config = dict(
    num_hidden_layers=15,
    normalize_top_k=False,
    n_groups=4,
    groups_per_token=1,
    lr_router=0.000977,
    num_attention_heads=2,
    head_dim=128,
    vocab_size=32768,
    parallel_block=False,
    extras=['capped logits'],
    init='uniform',
    init_std_qkv=0.0315,
    lr_mult_qkv=0.5,
    decay_fraction=1.0,
)
Below are experts of layer 6 (counted from 0) of a mixture-of-experts language model. Rows are named router (the router's row for the expert), up (a neuron's input weights, with its number) and show model dimensions 0-63. Each number is 500 + 25 x the weight over its row's rms, rounded and kept within 0 to 999. Numbers have three digits each.
Before each expert's rows: a language model's description of what the expert responds to. This comes from a sample of Wikipedia text that the model never trained on.

# expert 40
It responds to: Inner syllables of compound words and titles, often in table cells, such as Tick-T-ock, Duh-allow, Wood-land, B-und-esliga.
router:511476493486481476484517538480538514532492524458492464529504508514464463517526521497477503514526455487517536495489468533519484434467495490460524480498482453473509511536463500448523504532489478
up0:530507530533505518506527482522509494481493542511514503466517477475484535442461505494527502525524465474518452511509475479498509531506531512491517545473472501478503445541519489515493513490496506
up1:504472538550467499495483525512520487482533527467496494518531471453483534507497499505541517435495509499490519533460462510516518505472462536506461480503496567504439527495497557484533480496477480
up2:534508504487523514502514493525494526512512440530509513519503513476518497510526479456534496497515490511471484496506475498522491485482495456516544480484489486522434485480497535483512518480492504
up3:491513513499522508497502536493519464485524488495490493516495478559492501506500518489490526533478440462506498509531490516522482475458482499475506488526486488532521531511486520454491497501460569
up4:511465545477511484516497508495509479508513462513472546516517473511514518497445457498496503477535532447494507521492489522498500516506482473509472538488511490492521489488477509500480535522482491
up5:490532532521544530527460472493496467465480515460471511505523476473475512445504514496514552526497527548491516489505487493516468508524504526531502486467480466521500478514555483488478504507480505
up6:488508537540540566511534498522509479469527465478528451494565481503501497526509520465488501522515489528490496468491493502497477503528509525498498521492497552524493503493511519480472509547459486
up7:513533524476521521499482533502485530553493487536489430515500481486510520513514528481492502561491484520488485503535497502494498512523510503487529481484494472505503506514532519547457503464499545
up8:503472573522476487531482512504539518486481522495471570524505535454461509490516516488495492539512530465472498494470474463522451489496469492481469534527492479460516515488511518476527497515535507
up9:447500486513536492459497523494487531534536530527473494519506509489542489554524528508491514482523493485473479501481458476527472510545505521493485508539457500490511510501462462487493561488538483
up10:486534523511487535503522480515515496558480544523454517524496499468511520539468535523497525511507517522479493455533499481517453515493499448480535546498490485485522522508508498508475518479482508
up11:524496499486540521463494518527555470469524495455481461490547497439478529535496480469481493476519481531479483507500500498505517521478466490481552535533500516498456532458502477477509542484488533
up12:476526508569484503493489546497475469480511469527451460505500463440467528551470511503541527499537526534531507472506511473474492475472526513515489532521508464541495499553522546501514538525496488
up13:469508442525446448484520468486516484516511532474520491495480545525473484457484483502495500534511474505513464513519473510488516510502577523489518498494459477470516481527502515474503497478521466
up14:510497507475478484473461539492506456541502500539458507498533505535495524502461451480527478516503514507503482500532489495505506486509498521482513505478505481501538518456513440466481507460493529
up15:534488501519492518479485534493539513526512498502540498517560454515515511493477534474521518503542494523482462457473519482461485472456471487488517529520474519466484495471542490477497476519487516
up16:456499538496546488528505534497500509511529487544508509501540506501503480545483534484487486514520483471468540542494527491514532492478437505519512546502491486503497502522490495487499498565442484
up17:537488502504508547524450524514494517517504529488538466526506469498500507495496498526468529484474461483464496524505446468464513534516500525496469469469517498536446518463501549492499471441482495
up18:533552539473492519492456498528487526547464493473492479496502516512496490500497431547490489545497539495513524514494515515519512516509472538527451539498500474473519484499487516483486493490475480
up19:535500478470478499510483495490503487471506520521510506494518550522514487503494508515480501523516468459507552472521520507511495476541487502479480508554519464484474541513471500469504498527468486
up20:529514489508501497538508500499492519520514425496535460522538510493515498498502481461500503585508437477524505510550467486498492490533494502522478470487469490484530545539486505538476511493529490
up21:488500505537492490508483495490493503487468501523528511505516491532485496497504478477505513517448560534482512527473556484477473490498454535475483486527492517488518473484518509472484505503495451
up22:520479487451467523511516507511548488466496523508491531519494525498486509484529504491531503535512485510516472481473492553488509479527485508508563518515474510538460507485522483488504500531484511
up23:518514452507525483551507502528435504558470468496512512514442506451499512505490492463481512497519489531514518541484511525490494484550559537512541502469539533538486512467509558523502503500534512
up24:503534558526493533484509514483486528476519510483495518520501534456463514458503507495525515497501478471465491505461514489521512523524522483524476519506505467488499469499496489507519496513514508
up25:469541453508520486526515527511478501473521507495514537474485519440504506503492468528538543529531493536497476504507485492496505552497493481525494512483444473469511493540502472493499500497497492
up26:520482517483534506515476499501504503440501512496557477524488537475478489512503501469511518451518474507551525530495462528521490485521504502527474494515479535508454515481518519459540485506507496
up27:507490494502522511495497517502506517529475524546478520526540468496485477512477493555488525520494456500520493451546524528481505518476551490523479496453434528491544475531492502495496532452483508
up28:506547476491525515525511505523481441535510500468508478511494502514497484484536517477493514522478480523492475534533515468480474488497449509502469499527476511542474510537488496489494519468517448
up29:461489538520524521490478532513486504509507466523502459487503491517472475549482493483498478499503493512520512495482531494495493548469527473525525455512486482525514530481474466488528496503511460
up30:487591484531509507485475515531547482486487535571447518473531493540485515505528514525479506507542498485510503478565443477488528495469505499486482461477517471506555506513475454482503520507532539
up31:477506505545470479502530477486528470545483473516485466517510488540506516491484543474521506480422501498473547512464531508508531505492525523517476496474503496538482499500490523496447495479503451

# expert 62
It responds to: Letter clusters just after a word's first letter, mostly in Romanian, Slavic and other foreign names: B-og-dan, B-ang-or, Bile-v-ici, H-ess-ian.
router:518481510471495509522506543459479522494487516489512491506461500486493485500542481496448466495460481530499518533485475533533491488489508495467514486461527512502525468531467511451487483512489489
up0:531543506488509498522507519521517485485495465436503499477492495511500498495469516472499511518523499503513507513496497509502476518451503511494525514480491484551467446505524459517488494478482567
up1:524481448491518504541466465518488523521447460489458465487489466511491466499496501504490516541508476505489513539490491461480546538505461495484468500538505512480527525505494504546511511525490530
up2:522481496531576523505466490539511478474489500488485507513532488472499540486479446484531491511530540489472479527514491487467522510530510512533449481499468514537486515470524536506469507505535457
up3:460512515502453463484480511507503504472501544495503541530550495487467501517516461502516512517453534472489480496516512501539497457445491527477473551490489532477473486533522484512535512509513454
up4:478513466465502495518495501466500476554481489528450498457466462515526494517465514463506516519502524530534468534518520496501500538492558524489493472502479503542505498504499462516466480482479465
up5:535548493502489471484463536496497488487499484500481558500542496517503491462483468506464502475520558548488485523481541467483532533500513474514444501522513501475511485509496497502504487503446458
up6:529563527522537502506536481517543489488500488518501528473487452478478498521496526489475482497484490529486523473517509476530541516524450496482526472512506472494484492496517536496477463495473503
up7:495505510494481549502489494498530499489527512519516490508526469511483506467494542517489467466480508491534507496523504522471486496507495517484522517506535509495511499539464487476512519446479503
up8:493542505502497514568465494511472509451477496478503522531467462509528536479479446528507499509473479539520515497489524499493511489519532568511511485494478499535501494460487492514470470500467494
up9:474516546478488485446492524492529448494509479467553492478540490477502489540503468484457516464509522482528511501497464503527536496484464522521499516480493538490486488494513524500497513534482523
up10:512420494508476528519483553467476514528511485528529503513495493477499463513501482457541456503493482499507488534484528482546462471514490497505532487482518523514524551472508480481500511460515520
up11:512464497472489469523513488502501485470484522476503510515478478470500500526514470488523493528515572461495472511499495502495466487504524494486467476532510487526489477479502486503457462501513488
up12:463535470508523474479525508500478440503479458461567465506488481465490537501474481520521494497464465547525506510518509474512504463451502526505505478492488501515525533552460511462472488504502509
up13:502445481469452484504465491476480526473546480493487539486504528463517480498512480515531481518469508547450507507494486514517451530523523475495533465518507492502499522453564491499497475443498486
up14:504481526475488511495484471483487499524496528498555516495490583507460492496475502480521502462494498510467512492472485525504471491490452439518536511514521513481482512484505507488487482506516481
up15:515429529504445498507500491495483467499509474510574534490529581531467492515499517473493545496487518488518499479517531487491470508500486487492545541506496524485501554467496514464486545516502511
up16:504476481521480489523498468520504491492497553485532536485541496493478547471505474464545515463513530484473517474539496479496535537492479488489488510502514483459447524532482519529508505506491471
up17:481486487516480502494528513502520466476481515484502475557499564521534531498533468487510546475467431457481518522523486486524502494491447500512501506504537551537529496499517494496474522521509515
up18:482516501473534473479507543492530509514516504494493523470476478452459517493516528504522481500514517482504505523479536512494485519493514484505488552481477551473543496480506462499547543476519511
up19:509523526496520460522478472502517462525510509501519497487536487529463533494454494486491493475496452516450490478510472493519518546516505472489475538462525513496502455482493479468533524499456499
up20:473532499501515521562474457496492543497487508537496501502486484493526507520484501498445508515489530496468520482487518494493541515524503463521461478511505505479524470550484540518460496504466467
up21:491503521498509506510455502519525466458495499498555501520519531484525511524536506441493478517497508450538507501528513489505525505507540509483437485487493518493503491522500503478516526510476455
up22:479547504522502544557456490491460508511462519507521560536502497467540512496473493521462527519482444502519501480466525486478552492531515518511543472496494517502484478492462455537499483507478469
up23:540486523488513490482466493492526539544477511554514472550508468513496448514500475470464540454502510481499512488529477517512532477475469482528467533503493528519448556454481491514457515556489503
up24:481501547458544507506517543501503500463515462498478504487487453508503508499457551463482487487498541544511492511484508506512512514508567459496486452520488516558531548450485525481514503470496532
up25:531550517547499503512493457483497543549486467473513554444506478494565510510486476521507479512517540540501526542469530507520523527472450499502453491506514477472475497570503469476485470503509480
up26:553465530497501499528496536492538523521484546506463499509480505499549524489513491506455504493492526543541486499490501542480500517450503533498550478529445471545500523503492501475521456491469469
up27:514526471535489488508495523525511506533515491473493485494518481548461482525497525513485525485499501471503489510531479478506547541460529548516479458501472501540487509529464523506505499481487509
up28:486524500530506484504505507539505453504493483531505478468521527502498500482464491479508519496491512494515443521510460488483503508471473503549506521532486546522450498496550530520494515483492477
up29:538538523531508526525499478486470496503504471542532500520477509522556485471491518521477493427491460518551487493481482480484506489484485539536492476498499515503526482470491483498484494506526534
up30:498482541517458548576473510491489528475498503513478447492498468474489526480491475515545509506485521510462483496495510526471504524507535507495542491490504482518498513468541526459506464504557503
up31:463506491455495507508498504508538505537533498468551500524529507460476493482509517517511539487498438517488491508541458513467518530459533502513542525447507519488444511525462504498483529519517526